Weights of a small mixture-of-experts language model, trained from scratch on English Wikipedia: 6 picks a token, 537M tokens.
Below are experts of layer 4 (counted from 0) of a mixture-of-experts language model. Rows are named router (the router's row for the expert), gate (a neuron's input weights, with its number), up (a neuron's input weights, with its number) and show model dimensions 256-383. Each number is 50 + 15 x the weight over its row's rms, rounded and kept within 0 to 99.
Before each expert's rows: a language model's description of what the expert responds to. This comes from a sample of Wikipedia text that the model never trained on.

# expert 43
It responds to: Participles and adjectives. Past participles and adjectives after was, is or a, such as married, built, established, designated, released, called, and also like.
router:34 23 51 68 57 62 50 38 64 28 61 53 41 48 48 58 58 62 61 58 66 49 49 57 69 55 74 20 35 65 69 43 57 61 74 57 33 32 35 38 37 67 43 40 58 51 50 36 51 37 48 50 68 33 43 38 34 40 29 65 42 82 57 71 48 62 38 46 44 34 28 52 63 45 41 25 61 49 29 27 40 55 52 36 55 69 64 52 48 47 56 18 74 31 66 60 49 75 29 78 31 44 58 52 60 55 58 49 49 31 64 56 42 51 35 22 43 52 60 49 50 76 48 61 25 65 79 73
gate0:74 61 65 40 53 38 70 58 60 76 29 76 45 48 43 47 58 49 54 47 40 30 36 69 38 64 22 49 51 25 41 26 46 58 15 35 31 32 36 16 72 51 58 85 30 71 34 76 64 42 49 42 43 45 40 42 44 37 47 72 82 42 46 49 49 66 65 82 44 49 23 56 58 21 45 40 70 44 26 44 56 50 47 52 23 31 75 29 38 43 36 69 42 50 28 39 54 50 13 42 56 47 42 45 54 58 57 39 55 35 24 44 32 51 56 47 34 25 59 49 39 36 40 45 56 18 46 25
up0:25 50 54 72 56 49 57 40 67 32 39 41 66 65 40 35 53 65 60 40 72 37 59 62 55 39 46 46 49 49 51 37 35 51 42 17 34 32 47 47 87 45 74 75 42 74 33 66 53 24 71 64 17 32 23 45 39 49 28 65 64 67 28 33 30 60 19 67 63 54 51 45 65 52 39 56 52 41 33 59 61 63 46 50 65 48 55 63 46 60 27 32 58 39 53 80 43 51 69 49 52 48 57 34 52 50 42 55 30 42 48 50 54 63 53 49 46 48 55 66 57 47 34 23 54 34 42 46
gate1:49 36 52 43 54 35 29 42 49 34 48 63 34 27 43 45 48 51 64 78 60 29 50 71 41 77 28 58 48 25 30 46 76 50 61 89 40 47 42 42 33 42 45 49 51 50 65 64 60 54 74 33 49 46 42 47 50 33 47 23 77 00 50 15 54 35 54 40 56 60 62 51 36 83 33 23 60 39 55 61 35 46 55 25 60 58 39 81 50 31 40 46 46 65 64 46 23 72 54 67 54 62 62 60 49 41 46 31 38 27 70 53 51 43 58 49 59 49 57 55 54 40 52 48 47 34 64 57
up1:43 40 50 56 39 74 58 26 47 59 28 81 80 51 42 42 71 58 49 72 60 47 65 32 59 50 47 34 19 38 41 74 48 45 53 36 53 26 27 47 54 68 44 54 85 26 42 44 39 58 63 68 67 54 14 68 36 65 36 34 42 60 54 47 45 39 50 43 47 47 72 65 50 47 45 79 64 66 68 64 67 54 54 40 65 63 40 27 53 51 51 37 55 43 45 21 44 28 39 46 36 46 59 44 51 56 38 76 57 31 45 58 54 41 54 56 21 50 25 72 45 76 21 34 44 47 49 50
gate2:55 43 62 69 40 28 62 60 60 79 67 53 52 47 21 28 74 59 28 52 42 46 62 49 47 42 35 51 54 59 80 52 31 56 40 43 67 27 64 38 58 66 72 54 60 47 50 74 60 36 45 49 67 32 51 26 48 83 44 43 54 76 50 70 29 34 52 44 63 55 85 49 47 69 32 29 64 66 45 49 60 76 62 72 84 65 59 35 30 66 21 64 28 70 53 69 56 60 42 49 61 51 21 74 54 59 48 75 66 54 50 44 54 57 08 46 41 59 60 59 41 60 30 48 45 27 38 39
up2:42 45 72 67 32 53 50 49 52 67 33 53 66 50 58 43 50 41 48 39 66 20 50 60 60 49 49 38 64 70 85 51 63 80 42 46 72 33 62 48 67 65 47 57 68 47 55 61 51 29 36 64 50 80 31 27 68 66 40 69 41 69 67 76 44 37 34 50 44 39 63 23 24 55 38 59 58 64 39 34 49 63 69 74 81 43 38 54 17 59 43 61 59 51 47 61 30 57 55 44 53 51 46 75 42 58 36 58 53 51 58 42 51 68 33 59 48 37 61 30 36 75 41 53 49 36 66 30
gate3:55 50 63 52 33 52 63 64 66 27 26 40 46 37 27 68 53 35 25 48 63 56 55 33 48 11 46 39 44 59 40 38 19 27 48 30 43 54 65 48 39 62 66 64 70 56 63 72 36 41 38 69 57 38 24 41 70 49 34 42 24 73 52 41 53 54 29 29 40 41 69 50 58 32 44 47 48 61 66 60 62 44 44 50 60 51 32 61 63 47 44 34 37 79 37 76 38 82 59 58 61 57 49 36 47 29 31 63 35 84 34 47 46 78 69 42 47 60 18 62 70 49 29 55 56 56 39 72
up3:37 53 45 49 43 34 43 56 57 61 55 30 53 69 32 63 38 29 53 39 45 55 45 42 56 78 41 42 80 32 61 48 62 61 55 44 43 25 75 34 72 50 50 49 26 40 42 25 47 46 92 71 52 37 62 45 49 56 49 52 67 37 48 33 48 33 59 37 63 64 55 55 46 88 46 44 44 14 40 49 50 68 28 35 36 36 76 56 35 47 54 46 51 14 53 14 69 49 46 55 60 50 39 34 49 58 53 52 41 55 53 43 38 35 40 63 44 45 76 38 63 41 42 45 41 51 59 64
gate4:60 51 48 34 34 40 34 31 53 39 41 57 26 54 47 75 38 37 66 59 55 53 34 29 51 53 55 66 54 68 56 44 31 42 34 22 56 31 50 58 33 51 79 44 75 46 50 70 38 56 37 59 49 45 53 56 43 54 43 36 36 47 35 35 44 34 13 73 38 47 66 29 55 52 69 39 42 58 41 68 47 54 72 27 67 64 57 60 37 34 57 36 41 30 64 49 57 45 66 16 20 86 42 34 48 54 43 31 70 38 52 48 53 45 58 41 39 41 68 57 68 74 48 43 48 35 39 74
up4:40 40 48 52 62 63 44 36 39 57 59 63 17 78 55 70 31 53 41 43 57 62 38 24 41 60 65 48 62 53 38 52 33 56 42 34 67 52 59 47 41 28 48 42 64 23 51 53 36 65 51 49 65 38 46 56 60 42 33 39 73 33 24 62 36 65 37 85 52 64 71 41 62 53 69 49 29 13 40 59 49 64 55 40 40 67 73 71 62 43 57 82 56 36 34 37 38 56 69 22 22 59 60 48 46 44 55 38 56 61 55 50 31 44 68 25 23 48 56 62 59 59 38 59 51 52 40 62
gate5:49 21 53 63 48 63 31 32 70 57 66 72 51 41 36 59 54 50 69 49 63 28 75 32 47 54 84 64 55 48 54 59 60 68 46 35 54 45 71 61 48 69 39 47 39 84 46 54 41 43 66 75 46 29 60 69 57 45 58 49 50 42 41 51 51 45 59 58 28 35 57 27 83 65 66 23 49 36 54 57 78 11 24 57 76 60 50 57 41 52 46 58 50 22 71 39 59 44 40 63 40 55 47 39 49 35 55 19 71 75 44 31 42 47 55 63 57 57 56 51 59 47 18 59 27 71 76 59
up5:50 80 45 36 42 55 55 67 29 49 47 56 35 60 73 58 50 41 34 65 37 65 56 45 57 61 45 33 50 39 41 35 27 26 52 39 49 49 60 58 58 48 71 56 25 27 54 55 52 39 44 36 55 73 11 71 43 32 58 46 40 40 60 26 51 32 55 56 32 63 46 56 36 33 24 44 62 26 53 46 23 69 75 60 32 18 86 57 70 47 59 64 44 67 44 54 11 54 49 50 41 34 58 59 54 39 63 56 53 23 68 56 30 60 45 55 40 34 30 62 31 43 62 48 68 46 41 42
gate6:44 49 17 57 50 36 66 44 44 63 54 50 67 57 71 55 42 27 72 55 88 44 51 48 43 70 38 57 56 48 28 51 55 26 39 24 56 74 42 43 53 57 30 57 54 52 46 31 48 45 73 18 61 58 53 67 25 72 43 57 73 54 69 67 39 58 38 70 61 49 50 08 34 52 58 46 30 61 35 39 61 66 42 41 42 30 61 48 51 45 27 41 37 26 73 21 68 65 59 75 51 61 47 56 21 58 50 56 59 70 56 49 35 23 57 58 39 75 15 41 58 36 61 61 63 52 28 51
up6:46 50 63 68 40 47 31 39 61 45 43 29 37 44 33 54 29 73 55 36 39 48 37 25 58 35 52 32 31 75 50 46 39 78 32 62 67 68 45 37 32 38 72 34 31 52 52 47 38 45 52 61 24 53 62 32 68 46 44 65 72 44 31 46 33 36 38 22 45 22 55 56 62 51 44 39 76 41 58 26 36 27 40 42 41 74 40 78 47 30 52 63 67 37 38 78 14 41 37 52 57 38 50 56 37 61 42 52 23 35 50 42 44 56 40 50 74 53 59 36 56 24 48 60 52 70 47 30
gate7:22 62 39 91 61 41 30 49 61 60 38 54 37 61 73 49 61 42 59 44 49 48 35 65 46 48 29 37 50 61 43 53 59 52 51 39 24 32 39 34 73 51 55 36 26 50 35 47 30 61 36 51 27 51 54 47 49 17 64 22 85 16 60 34 40 47 55 48 39 48 63 46 43 28 40 35 53 31 63 63 35 47 80 61 58 60 27 65 53 52 23 67 58 45 32 58 43 50 39 43 58 48 49 66 49 48 50 44 40 69 54 62 35 54 72 56 45 45 00 65 51 27 42 61 42 54 44 69
up7:92 81 32 45 50 53 39 71 34 47 57 43 58 52 26 53 81 42 50 35 69 49 70 62 45 66 22 41 65 06 61 46 26 76 42 57 61 64 50 39 62 44 78 50 47 57 46 53 49 59 61 48 51 43 43 41 63 64 45 77 48 50 59 47 48 49 72 81 64 72 70 75 52 53 57 48 46 40 50 50 82 47 57 46 42 72 80 39 51 39 54 57 32 55 54 27 53 20 45 71 54 48 64 67 18 68 75 52 38 78 35 47 46 32 48 33 51 27 33 49 56 43 36 45 35 34 45 37

# expert 11
It responds to: Plural people and groups. Plural endings and nouns or pronouns for groups of people or things, such as they, people, members, users, leaders, containers; also "Note" after an opening bracket.
router:51 47 54 48 25 57 31 58 59 49 64 62 36 86 19 39 25 50 45 63 54 57 33 64 82 46 62 72 66 46 59 54 44 57 53 63 45 55 45 42 50 76 71 31 56 37 58 59 58 72 42 54 44 59 41 47 51 47 54 64 42 61 74 77 41 38 34 60 55 28 50 60 54 35 55 53 47 26 75 46 52 36 39 76 40 45 27 53 68 65 35 65 57 10 57 37 58 57 38 54 54 45 48 41 78 64 30 29 31 58 58 62 48 45 45 75 68 84 38 58 77 57 38 58 55 63 50 44
gate0:26 48 45 59 44 10 52 60 54 45 37 84 10 45 51 49 76 66 62 62 85 58 32 47 42 39 53 57 48 53 35 58 41 33 39 58 80 84 33 58 49 65 61 44 61 45 65 55 62 30 36 21 63 33 52 57 46 43 34 55 90 50 68 29 28 46 46 46 38 51 56 04 50 33 63 34 56 64 68 52 55 63 30 34 61 28 62 60 62 44 57 59 32 36 65 48 27 37 55 52 15 36 31 47 40 81 67 44 63 72 70 55 60 54 19 54 45 39 43 55 40 59 37 29 40 52 51 60
up0:51 49 45 52 71 50 52 51 47 51 38 56 21 49 39 66 62 69 59 34 82 49 42 52 44 58 50 22 65 34 53 56 54 21 47 54 73 66 42 61 38 77 58 25 54 54 49 67 46 10 48 46 50 44 75 46 63 56 50 55 68 38 44 62 57 60 41 29 42 77 78 22 50 39 50 68 49 58 61 31 68 58 26 47 56 10 63 53 55 60 68 64 33 39 38 45 43 54 57 45 47 43 25 40 67 73 55 24 35 34 61 78 67 52 31 51 53 20 56 54 18 67 60 58 44 46 42 56
gate1:41 39 55 63 46 64 69 49 57 47 56 57 45 67 23 55 99 40 37 22 76 40 45 49 48 58 54 32 48 41 94 14 45 80 60 61 72 54 57 65 50 67 55 51 55 59 75 55 46 21 47 37 58 29 61 29 61 56 50 56 81 44 34 25 49 57 64 71 41 48 70 41 54 34 32 48 57 83 57 48 42 60 81 20 42 44 47 45 33 55 50 67 39 50 41 46 20 29 54 59 72 33 66 56 54 52 47 67 76 56 56 81 42 44 38 72 60 70 69 52 54 47 73 40 50 32 43 70
up1:54 46 52 46 67 63 47 30 54 61 42 72 62 40 59 38 14 64 47 69 36 35 49 56 57 49 38 69 38 51 09 55 61 25 39 48 58 39 40 48 53 29 41 56 45 49 20 54 20 77 63 79 33 58 60 47 41 29 60 43 24 51 50 72 35 48 27 40 37 54 56 77 38 45 59 54 59 32 35 63 72 52 50 75 58 38 56 39 42 52 34 32 51 39 35 65 59 63 35 36 37 74 39 54 47 37 63 41 30 58 36 35 43 57 66 17 39 43 26 47 45 58 48 63 34 62 29 45
gate2:53 55 54 81 45 51 41 84 49 44 51 29 13 54 41 34 64 49 57 41 35 56 46 60 21 51 49 42 51 36 55 54 18 38 19 55 85 38 62 40 42 60 65 37 43 58 80 66 40 43 48 56 43 36 44 61 44 56 61 41 51 47 49 54 75 32 55 34 38 41 44 37 47 20 56 43 62 65 48 26 71 66 62 62 68 53 71 81 72 49 57 58 25 70 38 65 60 64 29 45 58 60 49 60 23 32 56 50 47 55 49 53 38 51 43 32 39 29 54 42 53 64 40 39 45 48 30 43
up2:31 57 51 74 97 75 66 51 42 40 36 26 34 63 41 49 51 47 45 45 61 61 26 75 55 51 65 59 44 48 61 46 44 51 40 49 40 73 37 32 44 76 53 13 44 75 47 33 57 63 55 36 48 65 32 05 35 33 62 47 50 51 52 56 34 40 32 49 56 56 33 58 54 44 63 53 68 57 35 45 46 57 51 65 53 41 14 63 20 54 65 75 55 28 51 41 51 80 30 52 71 44 81 46 61 46 54 62 60 35 36 90 41 50 27 38 86 54 40 58 54 48 49 66 72 60 58 38
gate3:30 46 46 53 78 70 51 48 66 43 38 23 55 37 65 28 40 28 41 47 58 56 36 54 45 62 40 82 38 48 36 64 42 67 63 08 67 53 66 55 64 43 63 26 44 44 63 27 37 25 58 21 58 50 53 45 65 52 47 49 45 27 51 69 70 79 42 31 57 59 54 59 61 62 69 74 57 68 44 49 68 42 39 29 67 77 48 62 47 53 46 60 36 45 41 46 49 41 50 56 56 67 68 59 50 45 46 47 62 55 35 54 42 22 24 33 59 35 67 33 54 42 52 35 35 28 37 44
up3:64 45 55 54 40 47 63 47 46 71 59 61 50 56 29 63 54 69 38 69 42 44 29 43 57 60 47 48 65 38 44 49 90 47 56 45 48 60 47 40 25 47 35 51 15 27 51 25 59 41 54 58 54 39 52 46 64 42 30 54 56 46 29 38 19 55 65 64 54 47 65 55 68 72 48 65 11 59 35 50 38 49 64 49 26 19 47 38 61 54 76 75 38 73 50 72 58 46 65 53 52 44 25 14 52 56 59 39 70 48 53 57 52 45 81 72 55 64 18 69 49 49 65 50 61 59 56 67
gate4:38 45 41 66 55 89 40 76 68 34 53 78 43 60 30 39 50 59 79 37 09 58 38 51 10 50 68 49 18 51 61 41 48 74 63 80 33 37 73 38 64 62 28 48 47 67 58 63 62 50 48 47 48 51 36 61 72 57 39 41 26 38 60 49 37 60 57 61 56 50 34 70 41 65 37 51 58 66 61 39 46 35 48 55 32 63 60 55 55 67 35 25 71 58 63 46 41 73 60 33 54 33 48 38 41 38 70 36 43 38 60 63 44 43 18 24 57 32 68 57 64 44 20 60 29 60 50 30
up4:53 67 46 62 46 49 40 57 36 62 47 43 71 68 41 19 58 32 60 67 31 35 38 48 77 42 43 45 60 56 58 43 44 52 58 53 67 59 30 40 59 53 35 65 28 22 18 66 53 66 69 64 40 57 44 34 48 61 65 62 69 60 51 50 53 35 44 71 48 47 46 41 47 36 22 48 29 19 29 39 27 76 77 74 44 40 57 68 17 39 72 74 48 26 60 56 60 45 46 36 59 62 25 44 49 62 08 63 48 53 46 33 60 61 48 27 38 57 37 32 59 42 70 11 69 44 49 49
gate5:72 39 48 39 43 24 47 75 45 37 39 54 85 71 70 64 39 46 58 46 60 31 54 33 53 27 58 57 56 51 44 39 59 61 48 41 12 53 57 57 38 36 22 70 19 23 61 42 55 60 73 89 35 51 54 49 38 54 59 38 25 37 60 53 49 54 46 60 58 58 57 60 35 43 62 23 23 47 76 49 21 36 55 39 28 44 43 50 42 48 48 39 52 65 78 51 50 37 77 49 43 47 48 49 52 55 27 40 52 37 72 36 36 72 45 73 27 24 55 28 48 57 53 65 48 12 24 59
up5:33 39 41 44 50 21 30 57 86 46 71 35 46 37 07 53 58 61 50 72 44 53 48 46 48 44 64 51 42 49 50 41 65 48 48 60 93 68 50 44 71 92 68 42 78 48 48 60 61 51 65 56 56 36 35 44 65 66 24 57 60 65 46 53 46 42 69 65 76 28 36 23 48 59 46 58 81 34 38 64 59 65 30 51 50 46 60 55 57 28 51 59 31 46 59 27 40 32 66 41 30 25 22 39 55 45 44 40 48 75 44 51 38 34 57 47 49 59 50 40 63 58 60 29 51 69 31 58
gate6:52 63 54 57 36 71 59 50 39 76 40 28 38 70 24 60 82 35 62 25 51 25 37 41 70 60 33 62 32 34 67 43 51 53 46 38 61 51 29 31 17 62 72 35 59 17 16 55 32 47 58 46 22 31 62 57 65 53 62 43 41 55 38 36 71 40 66 31 26 66 61 51 34 56 39 75 57 77 65 32 28 60 62 51 52 47 53 91 29 40 57 90 54 54 54 38 59 27 23 49 53 54 77 44 35 33 49 74 47 41 65 90 43 36 51 68 35 63 61 46 37 34 79 57 51 45 49 77
up6:48 46 44 41 38 65 61 57 60 71 36 42 18 52 50 56 95 32 56 50 56 42 46 45 51 57 35 63 58 42 60 48 46 44 37 60 59 78 34 41 17 92 67 48 56 50 70 55 47 42 52 37 36 40 70 68 80 53 49 48 39 62 51 25 47 22 59 46 49 60 38 46 41 31 35 60 52 66 69 26 35 73 64 50 71 50 48 87 54 23 44 84 47 40 18 34 44 31 44 59 32 56 60 27 46 30 50 68 57 43 60 60 55 18 45 67 41 73 70 39 40 46 69 71 39 42 60 60
gate7:49 63 67 72 53 43 46 51 38 68 64 53 06 69 53 74 69 29 64 62 57 36 49 73 34 54 57 40 50 37 52 26 45 64 44 72 68 12 66 76 43 61 13 42 57 54 22 16 29 39 68 37 63 50 71 59 56 68 61 64 43 32 45 40 33 36 63 46 61 58 64 47 52 48 44 35 55 35 49 45 49 82 43 55 61 63 69 72 34 42 73 59 64 53 52 65 36 40 55 64 74 56 27 22 35 68 41 51 63 56 42 49 69 63 51 35 37 67 40 48 54 36 45 62 63 39 34 29
up7:71 70 40 45 65 48 64 53 28 50 75 47 32 43 52 30 81 57 49 73 53 67 58 60 27 32 54 36 59 61 22 44 53 53 37 63 68 42 33 75 56 61 38 66 79 58 44 51 60 57 76 50 32 40 58 27 21 62 59 63 57 50 58 41 44 23 65 39 64 27 69 46 45 77 39 78 48 37 55 45 56 50 23 69 39 54 60 59 67 58 61 30 51 48 73 55 75 55 59 74 45 57 23 44 58 39 55 37 11 58 52 62 57 33 80 48 51 73 55 55 52 23 47 63 63 71 15 56

# expert 35
It responds to: Verbs after auxiliaries. Verbs, participles and adjectives following was, to, is or be in narrative prose, such as moved, joined, going, able, nervous.
router:52 53 08 87 64 62 50 52 23 36 65 36 43 50 57 62 67 57 66 44 64 53 53 40 49 27 66 32 49 52 71 50 58 61 56 34 40 22 49 53 53 35 60 52 44 66 54 66 48 39 57 46 68 44 61 59 32 46 51 48 34 55 47 55 50 50 51 22 21 49 58 59 63 42 40 48 28 56 41 52 43 56 29 41 45 42 52 56 45 53 64 47 59 42 71 55 42 69 17 75 40 48 57 46 33 56 68 60 45 40 71 34 28 90 42 19 42 39 54 57 27 56 49 63 17 35 35 56
gate0:49 57 73 61 70 85 48 28 64 91 69 41 71 54 44 60 58 30 32 50 58 29 78 48 40 47 38 33 66 60 49 74 28 61 50 43 50 47 38 28 68 69 32 76 35 71 52 55 44 45 50 61 68 20 43 38 59 33 31 57 26 37 22 61 51 26 32 65 80 53 46 58 33 20 30 35 30 23 23 53 67 50 58 53 61 55 46 88 56 55 37 23 41 31 50 76 41 34 76 63 65 30 71 35 50 60 64 41 82 13 44 41 78 31 40 30 52 46 46 58 73 32 29 37 40 50 55 64
up0:57 53 28 29 38 37 71 80 36 35 53 58 46 58 55 39 47 72 56 69 42 61 59 34 33 53 59 52 54 36 46 44 46 74 57 36 34 57 51 76 65 36 49 45 55 49 38 59 49 48 43 53 57 74 77 46 24 44 57 40 38 53 52 31 37 80 76 12 27 60 43 50 63 70 58 62 59 76 74 52 31 54 51 54 44 36 61 18 26 30 76 63 58 74 35 23 51 40 39 57 38 47 55 64 49 34 24 69 44 95 41 50 32 60 45 48 64 44 48 65 33 75 53 50 42 43 44 45
gate1:61 29 44 52 64 50 71 33 54 53 57 29 50 63 50 34 46 56 87 60 52 53 71 46 41 56 42 57 27 24 50 46 44 52 66 68 65 71 37 14 53 35 71 62 78 61 84 69 56 63 54 46 39 20 59 43 78 34 69 60 50 41 30 40 89 38 56 41 43 58 37 71 52 48 62 78 56 32 48 68 62 48 58 53 53 44 56 60 58 46 58 71 60 43 47 48 52 68 26 26 62 64 65 50 77 34 40 81 42 52 74 51 54 50 31 47 62 84 90 53 53 65 63 51 54 21 33 53
up1:68 26 59 54 40 66 69 21 61 54 47 69 77 55 47 60 62 39 49 56 45 65 61 49 38 59 42 51 16 51 58 36 75 74 58 49 51 56 65 44 48 54 55 51 38 38 64 56 51 40 53 57 40 46 38 67 46 58 36 39 51 59 37 75 84 61 35 74 46 41 72 49 24 47 29 49 64 51 38 60 52 14 50 67 63 62 61 25 42 58 37 85 49 56 97 53 55 46 75 33 65 31 68 44 58 43 64 79 50 62 33 47 49 34 60 62 91 77 63 70 39 50 39 70 60 46 47 74
gate2:71 51 43 22 67 36 33 35 75 96 72 77 44 49 43 68 53 62 64 30 35 53 53 47 63 28 42 48 83 33 55 37 64 46 35 67 73 48 83 50 57 27 40 58 48 56 51 71 64 50 52 36 62 40 47 32 87 23 63 53 44 40 40 20 49 62 61 79 55 49 56 57 60 52 27 17 35 50 39 51 29 64 79 47 52 60 68 49 33 39 49 56 52 78 44 59 35 62 47 34 59 39 43 55 49 30 56 54 53 64 67 51 76 57 64 55 56 65 35 56 75 53 59 58 36 41 60 56
up2:51 56 69 63 14 57 63 61 31 61 49 39 67 56 40 56 23 72 04 49 59 52 51 54 82 38 68 50 73 70 57 59 21 66 47 61 30 31 39 60 54 41 52 53 72 58 46 39 15 57 46 58 19 59 34 42 42 71 62 54 22 83 47 50 65 31 23 05 41 38 42 57 44 47 62 73 48 49 44 38 29 38 23 73 45 55 26 91 42 67 57 39 69 37 64 83 60 65 59 49 42 22 57 17 45 66 48 38 60 25 65 45 37 66 17 26 11 49 33 65 40 58 45 70 47 57 57 51
gate3:39 42 46 39 46 18 66 63 58 27 37 58 26 44 57 48 44 50 50 56 34 55 60 39 40 48 58 69 38 70 75 42 57 14 57 50 36 20 74 75 47 53 53 53 52 46 72 54 67 49 27 25 32 51 39 45 25 40 31 38 47 55 45 37 23 48 50 63 63 54 57 52 41 70 59 58 44 58 58 77 37 51 53 44 50 73 43 54 67 64 29 68 51 34 35 39 38 61 55 45 55 42 49 51 50 49 46 53 36 47 42 54 37 45 31 26 80 75 62 58 59 43 54 70 62 41 57 34
up3:32 10 48 20 67 51 39 59 66 72 64 69 48 27 55 62 70 39 33 66 38 26 67 49 29 80 42 49 56 39 62 69 45 56 28 51 48 49 42 44 57 53 30 33 42 58 27 57 39 44 42 40 70 49 53 50 49 60 49 56 14 33 26 44 56 52 48 55 49 59 40 49 44 47 84 37 53 53 47 53 49 29 66 60 53 38 48 58 53 29 51 51 28 47 82 84 34 72 76 59 74 40 48 62 41 51 37 55 60 54 68 66 54 53 46 58 40 60 65 48 49 89 32 49 45 58 62 36
gate4:29 36 80 57 15 53 57 26 43 31 22 51 72 55 34 54 53 46 50 12 56 49 58 52 64 54 68 57 49 53 37 67 34 45 52 55 40 40 55 43 47 69 64 40 95 43 57 82 58 62 54 63 14 35 31 43 48 51 67 43 45 71 28 73 66 57 40 64 24 45 47 68 18 42 40 88 42 58 34 87 50 43 69 37 73 59 42 48 52 85 67 49 42 42 52 65 49 62 59 53 64 28 68 41 40 49 65 59 69 62 71 62 39 30 44 87 61 50 68 29 22 83 43 56 41 54 46 48
up4:53 40 84 39 35 42 51 39 48 55 43 60 28 49 37 40 63 77 46 27 32 74 48 56 46 61 70 51 18 66 36 54 58 55 60 31 49 41 49 50 36 68 71 59 70 51 67 72 47 59 48 38 34 26 42 41 59 57 44 56 60 74 46 68 69 48 51 60 47 40 46 45 43 63 57 54 58 44 54 76 61 50 53 25 57 60 55 47 45 80 52 37 48 40 64 61 63 89 65 31 52 64 74 55 60 63 57 56 76 39 62 40 52 00 44 58 54 42 51 35 34 87 49 59 14 55 34 42
gate5:40 52 44 40 42 46 52 39 61 62 67 61 16 53 68 70 36 65 52 61 58 64 49 37 49 57 45 81 56 40 42 32 63 36 43 25 53 44 56 86 41 45 34 56 46 15 25 31 27 64 25 53 34 57 58 48 55 69 77 47 46 41 52 50 33 18 43 69 36 44 76 30 65 70 38 68 54 37 39 31 61 65 52 49 66 59 67 68 67 62 63 50 15 49 67 63 56 67 63 17 54 47 68 18 64 43 65 35 54 82 40 35 41 37 44 95 41 80 45 53 64 73 57 29 59 56 64 21
up5:59 54 49 61 58 32 46 46 50 49 36 63 84 62 46 63 42 41 53 43 29 66 76 38 24 34 51 38 42 33 46 56 47 50 34 60 27 52 66 53 55 21 48 67 61 78 61 48 51 46 67 62 64 66 26 60 35 34 51 65 57 46 66 64 65 82 57 25 32 39 36 45 52 27 61 55 41 47 84 61 48 38 37 73 52 26 38 30 55 50 71 50 91 50 53 18 62 39 32 62 40 64 57 88 35 51 59 63 44 09 56 26 37 51 57 38 56 21 52 67 39 33 58 74 28 50 39 46
gate6:73 52 56 65 40 36 39 52 30 50 29 55 09 41 40 55 46 40 72 34 44 71 36 63 27 67 60 59 30 42 38 57 34 47 38 69 41 61 62 49 55 47 44 51 39 47 54 66 60 67 26 45 50 46 34 58 56 54 64 65 79 09 45 60 72 54 68 56 61 70 54 45 55 71 46 43 44 43 45 50 57 60 59 30 56 33 80 45 94 31 59 51 38 63 40 36 51 30 64 48 44 39 34 62 41 47 83 53 37 44 34 69 40 28 43 49 48 43 84 44 76 56 40 58 60 47 19 34
up6:33 48 48 49 64 53 26 75 41 66 46 54 14 37 63 64 67 40 74 48 50 54 68 65 48 42 51 53 42 39 45 55 40 43 46 59 28 56 67 44 80 79 36 42 47 58 57 69 60 61 34 51 61 49 33 58 38 49 63 62 49 01 43 38 57 14 40 63 86 82 78 57 60 50 37 68 40 46 47 74 46 55 51 40 72 37 36 27 75 56 56 52 42 76 46 37 54 24 72 52 66 56 23 39 60 36 43 43 53 67 25 60 49 63 46 46 72 46 75 63 80 74 48 54 57 35 68 33
gate7:43 40 65 27 70 70 65 37 66 90 33 63 28 50 51 47 78 49 33 39 44 46 58 67 49 73 32 33 59 50 70 60 55 43 43 61 41 37 69 53 69 55 49 70 28 47 62 34 72 46 24 55 82 42 43 48 50 27 49 61 85 62 38 58 62 49 73 85 64 63 54 59 33 27 50 50 54 53 19 42 50 48 75 65 54 40 53 61 56 59 31 56 17 60 69 72 51 54 55 60 43 46 53 56 67 43 49 57 39 56 82 66 47 29 55 44 60 60 52 44 53 67 22 49 52 63 35 46
up7:33 39 43 51 63 55 55 33 55 74 60 61 30 70 53 46 51 47 25 73 44 51 51 23 51 61 34 60 69 52 67 58 44 34 40 43 54 56 27 61 71 60 05 59 63 48 57 32 60 32 31 49 71 44 25 68 67 51 65 60 75 54 46 38 63 44 65 53 84 41 56 46 51 47 69 32 21 59 59 42 59 38 66 65 45 46 84 66 48 51 32 74 44 41 29 28 38 52 36 71 65 51 35 44 68 50 38 58 31 64 81 63 41 38 57 60 55 46 29 20 71 36 44 51 55 83 34 41